python train.py --d_expert=96 --normalize_top_k=true --init_std_router=0.0336 --norm="rmsnorm" --norm_eps=1e-06 --tie_embeddings=false --beta2=0.98 --batch_tokens=32768 --train_tokens=376600000 --steps=11493
Below are experts of layer 2 (counted from 0) of a mixture-of-experts language model. Rows are named router (the router's row for the expert), up (a neuron's input weights, with its number), down (a neuron's output weights, with its number) and show model dimensions 0-127. Each number is 128 + 32 x the weight over its row's rms, rounded and kept within 0 to 255. Numbers have three digits each.
Before each expert's rows: "gets" lists some tokens that make up at least twice as much of what it gets as of all text; "comes after" lists some tokens at least twice as common just before its tokens as in all text. This comes from a sample of Wikipedia text that the model never trained on. Tokens count by the router's weight.

# expert 3
gets: "\n", " for", "1", "2", " J", "="
comes after: " |", ":", "^{", "\n ", "+", " \""
router:089150108157052136101115153118086107142083092110178082166149180094148153113205151134091096159098072142133156150141083150090148130195096121082126100172146186099091069087119092154157163113103123174097095104121161107080127162136111118149149146182121106128174157160127121164072138136090110140106145114110182119102138090134081178104148145098168093079144120141157106124181080103121084173154
up2:061143113105162131153139134157101139146142132190163130171134116112106180153127094115068115108178124131154150142119125154089125152158121069067174092088155157084156147099101073135139197071190090122109111139126115132121169172115130117124124091145145152104141178143120080134159128216130126107153091162128165183099167124103137048146080096146094065095133116117079126131114161174061120111163
down2:164116114142169068149096113128165119113127120093063133054083121149102140146159122082148180096121145113113134117037140089170157103127113137126030144095126140165167156156152165135089111172086180132159164166135130100112121125119115115071127183121097129109136145111133187147139140111078179128149160090062055163177177132118124111141142115166138138133134069160164098114175126146119194117139
up3:117112045150160136153136150124152068131094065173144094090183138117154115058078106085144073134155141122098138169125166165137177120126146051120116079128110118138123127166135162084127133081137164145149113098125106133141176141124104107162186155104141181159132198142176092150130140218147096148135097115176124169142113143110100124044076137107095082147150119091117148160103146119076133121128
down3:143110186038145120112089115095169126128166165109151112103064136195120108193209092206129171080119104168128142175099178094093122083141127157152125182106164105124122120106217143122102126167134108115101183199133101145109137144146116142101073159090140122074100122112108140066135134078154156110153142140097126119160117098130121128154142126144125107142122159082110111100149140141084185106123
up4:166193113137152131136130112111127148096085102139089116181158123135081134148153121137112157134153048099108073123153164071059110060194136161131072127115113167133093088136141132087131087108146182101114142184109123140178153106163218170111097132108118132115123112119125163167116149202159119115128165101158067129115064162117120154140118169107128101168078150111153162114108095161111096087179
down4:122100181091201114058095123191138126129182140174114132124112131158130170130118139133118117111104200142140136144091169103161088085084131100109153103167138101100158194165136064120094149103090072149118128115124137120099160158059170062147164090123147137113130104105084119092119128119187137153127142142119109163109129091185150031115109095138088096109156118126073162152130115073112145176098
up5:087174133165137083082157166176102084151099098130101136068181149105145105128131151126156104139093099162125111165188126121096125154121103131122090059173178155165070125156140091171163125153059108193112093072100180085096094141123127089114167106148155079113169168157130137145074100154095104179137156092137094120100133090109075159119106159071135158126166113153130128120152099116108079172166
down5:092139148166120116117181114127158146165084080097095111083148154094130120133150140156110081169119109128139119114164090142117164151164105153088096068140126197161110116130108125147130139130045115133140061119106181090087099120087125142099165162165150075150148145185150128163098087083024126118102102103137098076109168087107134196137122140107184112072129134124169085125132091145153069148164
up6:100121095095144110120178129156127076103101105190178149069202113089110110168198099123178181120138085131116101108220158153099099100134154093129096120083163137162125156105133109178129150136098072168140142121098098138132123120093113151083120121147102102145159125142161117143113082061143112121129112175127136049158065118133108150156135205115125168133121154163171123062084169125128116165143
down6:148123135129109181102073176163146132105129140131134130151090066149142162126086171074100132089125171106106135082088184092140075115104131130145154118145096113082122132160132116136110116136158114120145121091132130106123134164160160086195123156086083122115144115057114150132144120199247116094152160133126141206137108135148145101086093095125050140115117110150087117186179126097131172154064
up7:176100181134099091104107125171116148106169165080161130138078119137140184175152111128129138141077134089160110180129098104080154154153127190109164167091077103113106117172150136109147135164046089138128109153119166118106067106123136158138132114124127179080081101136113110118138078088127148182153141155135091092148150191140113136164158070144084132156152107098115070095099127033134072116163
down7:064107106180189159102081135123109101143113150208100158115141080097118083093074170089152102106120131178168168124128092125158061087132114110116128086113160086144122177098126088136151146116188149176137183077127054078110177080140128119083088112095157121127148139073160109161132141114193127112139160137144143157097100109162094134115107172150131165117127158137115188146135141144081169159101
up8:152099175131055129105164167136169103112084112123156140123046138155088076096083132098156114137123149141132161105183096100128088083130137125146125128116145172163135148159122141135132117074129060117131154132068119124127147102207186126129151092096132115147127130151133116134128071083130112177151095134190198083107168142141087149121160148125164044170171129116151041124096113101130175111173
down8:166106102161164165067081139198144155113112172217146172153136114108097136125127131123106124073085103116140148074144160105109087086061146131092166102109157082089115124120138088177098140139147141145150110104160117113083171123100117121135124144106130131130120125088159104110105177158207129128125160122097078190111105134154103148126072129079048192104126130136147181160108138098079147190087
up9:095102132106117103104158193069092115084131152109154143076039106135224134155171091165120104133129126106121155097144127108192097109127120137143131136126091155078176115124144112090189166114128166142100129113219099145125139100137152098146126127100170078159153144144151137175107071124142149114142097158094131106096083045142111150107124161144146149125135171078186144175141103135178171121080
down9:155120104146211181159126101143092094172156195122141161102096127112083164170095138137120139096137167109166169109180145138103114085183151123156129104064165108091090139131147170192107087152173126117153108081173129119078191113142157179131106107158102108170144091102170154072066126131151081170098049120108109163111086141122133172150114160117114089164099164119141110125117139108109128179131

# expert 18
gets: "\n", " The", "The", " J", " ==", "==="
comes after: "\n", ".", "==", ")", " 0", " =="
router:129128132155128099089171148138079102136107073113127077132135141094110141195140156139168079163077106151104152140168099089093125128133064114075159084168142177120064141130112082163125107133100110168069088099110161084066116187154118113121160153154141103098160150158099121174053146133074155171167171103128074143099095103128096140119130095080154104086118138147163158130169095108122085185161
up6:127133172105123097110161143101146182126100195149115132179099104139105126169072157133103047110149156105096119131125082114146122175081109096123197107140109057111123050186112110120105092133112101122094151140144132140137133120163092089171091146135104086084146131076128148132108117105138112125099119190099180168144099130130141088137153147040131168158152082209177185162092119165145105139135
down6:093129130097165087151173098126090060087123119112068151109122105145130168098137109150143193120095155099178101109134167121120148084184218126121053164086141142179120160069149183097118131122119153106180093091100129131147174073106126163105147149096160176170148115171118171137141107103133129113159082098144109105137149079136110182122094127218108119089117150138085099093119134110177113128107
up7:127156094149069110159114096089125137113154160110151116116160091135103161118160115085144112151066087203108118118106157117062167132092111154105151088141109113094159120126059093108114145071126178149180132104131135078168165101072170140134146137136092169115125181128133140139151152239156152072146138194168071085116163159107125087105127112106130098123163178142096130111142093066105115158136
down7:184078135090142100118120160160144068100078085167092096166129134131125152153074130111094164125183159123107138146120067117110142093173117135207112150091160168082106051174159159091119171120124088143162148149154125177164117068131148117110145118152117093173113170142109162065133114067075117134084143159110122139192154189116106165077134137092069125141139131137124116131099142119097157170168
up8:091162165103095111136146167211117134151112127160143146092103133125091107104149100159101097101118195116131123119127115111181149126140132093125045118121138156125143151141125158113092133217145180085115124172124137137132170175070131152114179080138089182165171125172117112096103139124142123220148144141114145137104165087108130108102133081153106109160107127081177178058109182099119205100129
down8:131116126110151199130131121120120135122141118121169109120171105130198124178128162131154132096145107159102060059106128125106111084189232133132156153154105104200171139104135076116112134163091106117146135077109114141132158087131150146131177161150121106102114149139165164136163102172167115096145118098177108056133126125118140159189134162175096124121105085086062089176165112157139117115047
up9:067124145134112133082139124081105148107151128160073058118115236130108197099099187124144138148181157090091131166106144096146112165115149094160131082116095058141106144181096139107091195156147096160167158112133095134114133138110053115133141162139088075152133084142165138147093164170118133103105126094148100150137147117048121142120098107150140119139116051126133121136166190145151132113110
down9:166111138139151086125172093140122098150111095156135123121087131175111102162201109110147077099112135147127187111156162195103171148191056156125090166151107130124107078093119068076128116159090139154086077191105142123152128131135137077140137101113179150133163146157065128070092151166096126145135151105101129189149139093189130112137162149085140102098146175170147136145129072133072078148153
up10:104144112143102121115102129151072131090096123062173185047166133128133063196121126143106130132112156173153106135110103160121144131112122089130174116117186180147139150161117144119099108225171145127111118140117168107139073166170091151078147078140125194180140108137111171115106091154112143167169194136097098084150091133169131137129030155114129113133145136122127115114091190129115127138098
down10:140131122149128145165152129097134124127140154108150137170160124150176148121132129116112137106130120111108026059153147124137093075127255153153132113097118082196184116094143113148164120090132112121133124099127106122145159102132141193164195139092128121089100114133125104125160080132177075118136114100197120053136144124089102150143130147144145133125125107125085120140126101174220139096071
up11:178110170102125110144131137141096175159086099130084157132141142153125152128189208101099165128151133132085129111188103147150135124126149058104118167147169139092156101038140161152112072123103118134121049113154123104125174123133136142129103143121216124046097168112143104128116132099112136094148117078130124134136118143095166121138067111113129077125029194101101158095136086142164121122100
down11:083135108144072106118153089106085141138144077119148121097168126069074104082077068171139108169095120086134144133117182167129090136106099166145135095149110080143106187147114158080079164155182115157123174072086123135153102126101116109133148086129071131150104129139123148136152150172140117114115140123147245116169111112127173106109145112171134123074163099141098057144128158172107176098166
up12:201157140116123104131157162177139107132117127142146173099076139148096133114152125156088115126183111142139103095139092177143151112080137178130124122118156169087149014130151134201076042125118110109104133167148127149136151156059219131142129109124156157138137076144076124086123115051125099135085137065103145083171146149154143154133156103118111120181175135149139123146108099159102116131143
down12:095109139137120118142115113104087124074130105075154131116159124111150131098120136122131149150111106112114000049106144112163120071127242094145158120135141079153162168135133144149176125131139107117155103121118129127124148102163122183119189147124093156098114123125168137138154066184132094098139132126176149052109112122109113141160116140135093139093086105162111128147148168143186131136039
up13:165107134098126150151059125188135176091161184101144138148060176166201167144132113095136102131100146143189102121137118102100194093096147137174090155116157137134119092126145170154149111138085193135128141126142164118127082183070122174137118181111180101122102133115089177115139144149087101171174134135130155135152136146109131193107089127104117141144208197108118080090122073136109116139159
down13:094141098135156121147127072149099144098165109112115115082137129051129151089156131090102158146136109128117020104107148123162114096130222088111155109121134143169149145130129113140137152138163094118134115113128092156129138106133160165124166135079075096092121081106178139118122055099155131138132142138204099057126153095097091115131147112167076120135078086143099119160165176157168189075066

# expert 11
gets: "\n", " the", "==", " M", " had", "ent"
comes after: "\n", " of", ")", " United", " by", " from"
router:155112150168147114097151153137091103148075104118107096145131150080179153136125150137122114154097082165096151162156106163105115141114069116069115078180150160096063130127122102180139115125101075189093093120071172092067133120142090095143164137186137089101164169178101130164064147131083123134139157105108115138100134087140077151100130168098155092056138129122196131111163083094145085163163
up6:120176085100126124140113111160198223107126106094049128105062138148142225106106091100106094148115188161110078156133061150143143118138124087140063124123164113117095109062109144151118086093147113106166152161116163122090161138125139100145138119148135068128097131144103186120138189161133131137142135162183146181109138146132134153147170143114122085148134090071161152163102085161106122110137
down6:134137171124108153215131122143199094086167150115149110132152114102130166176145128147132148116143148091105095151142143072131104087189027113148175133100150128150165151155145121087084164145132125119121099119117119133188142129148098122143191123105120192130152100074078120143159065094135104091168109113112109171161114150191121118114125139147048153125114110132132124155124140194084113142225
up7:072074096163172090157118087138116173157135117140057112139106084152100162122101175166174090110036114132108104117136186101132107136123112169097142127170070112145112165075137149109129182162103187182132086113147092101080122108107121104175138156119083148083099141122143118166137111156102132101114113139140124147125191122118156064175082061155135113092109133141173135187114073109111138142077
down7:128155162110118118107166165083168100138153104114194166096145137114196052115161093075141123169144108147166114098169120164152148107118191136115094135118148103113115169144108137082125111139110131135088157116104155171144130174122150100149074123098092066152148169134116115129166219115114135077106157094157122071112129090119122191077118180140212138098107096110102157098170187120140090081100
up8:144096130095089129144079092098123151144168094162121128066086124138161109169128155130171146135084121148119139152111143128121185134125121222140085120139067082156156151160162136136200118124069174128115107092098101127142128169148166123205154152075109184123082131066140138158103089153151175064115128192098094112133121144184087099146088113135182100153106165137117133110111074097152176115118
down8:096192146193171105184159158101158080112106118132124125150116119106129084133119107142109119133157144109139164088182112179137136106152118078162125099116123146090179161158129145154179116121189112083134113107175149136118128139122147143124160133131099053118141146067107163109127094088108076133150137077180123113061130114162085181136110157115028163111120145137117134144145200198090133138206
up9:117145088131136108086167113206171114224149139133159125064088134150137121164090109138137070113137127176150123105116117149149162086127140153149126179115168140133133105120118147137145080179176133103130151158110129129043109090160134134133183058191138065159112099174070186128125138108125110133199159136131100096079160107167145143148100145130118059131111111113140182102097102150112118089086
down9:135107143113118126213098105107205140057170097094122153153167154095131170110145136142106141129147113115129125140164151109106105129112031116138131117145192111161143141127141124120123166106097096125165062097088149092167092118134098114151191129106117146129119088016134070145142042143116105097128126143101120172123131155166138120136135116151093195146153148109105131158129136190074138149193
up10:122149135186168097120102168099115123116146133130193090088104220090119175169142163124150156143126065111126176152113191163116163113147149101130118155122133053148125097076148157098144124163107146153119147143197096138135125098110155098066108084144127156091186189120121136113061153104090156095166166135103107078128126093164143106117141145143123107132067136052150105135136147192164088106157
down10:159075045189081129120138121082150100117125168109123083118043053081120085077081133147126076173089150130143131115152115141123093139129125142111135121134129131147076109182101106144136125099104149112165166115145143158118083085201079120116179162159120138150117080125178152076160125158166046172102077128074126122132148153097138139145140123091125196158135153102110147100131110113126156144081
up11:091139092105138125154207136118194136160145168076170145105127150171129106119144154117110172142147078159165176099162171118166144110091141185109110158132166155140100150114111086111162097096148166117140129095068095143101137138184128191132113154148083068137146092144180162142111165124101099105147110061094064080100098171131078191122122146106132099115150110192105121154133154103137108206158
down11:163170122112132204149071134142123086105105113164145118121120115092108178105092112124143169084105160156109187120082134163048152096200068101112158116118119088159179165122121125170083101129115119101137088139136150111158174148064127121139166140099169149098113167102136117140154076155101112108158132130116142188103136163149156110153100098151020131153138163135133182132120114196098119130196
up12:096130087150137115086189140103128106169159127187182122123133182059111132170204082128086107126166075109071120106146197137144108094128128065150088072139127075147140165109142124149142051149145131139094163132167092160152163153093102133092159164144150099101184204166121123184091129112129145111157150143175182151111088135164148097108122150143159111089087137088130130121123121164126101106150
down12:136052114095057143123140089135120150158098159091135120107072122158162115071100133135096109131126183066120127141124140145109140181086171116120109107102123180156080112147107075174143170125097164158155103155171142075148144137144151092155093143117135163155159077152131174082144193134109159163142107108091147118200151155107104157132238140086119174103100149117143081165110157138131128167086
up13:075173152124158132150122156037110095116207156102127105133117186096139160181121144152069127120070111140162140177121166217094142039091121107106141144153093098123148145158145071099162178100171140151116101085151110102149077124094086111148100135151105152104122146114144100145132145114070165111119108164078116125129127112166127132157101167126169108093127168072107134179112078099159160148112
down13:187175094124144106158145138134131131135051169160136143106175142134177109131088121128102147163114105141139198092106085167155193141107113151149149136106091121108130172176123125125114082120080134084125124105091172164085145121099148103183080114153123086176135138102137158057171204085139119093118153060092138061101132131126156187106101105123150142137067100098132193108177122131151106093091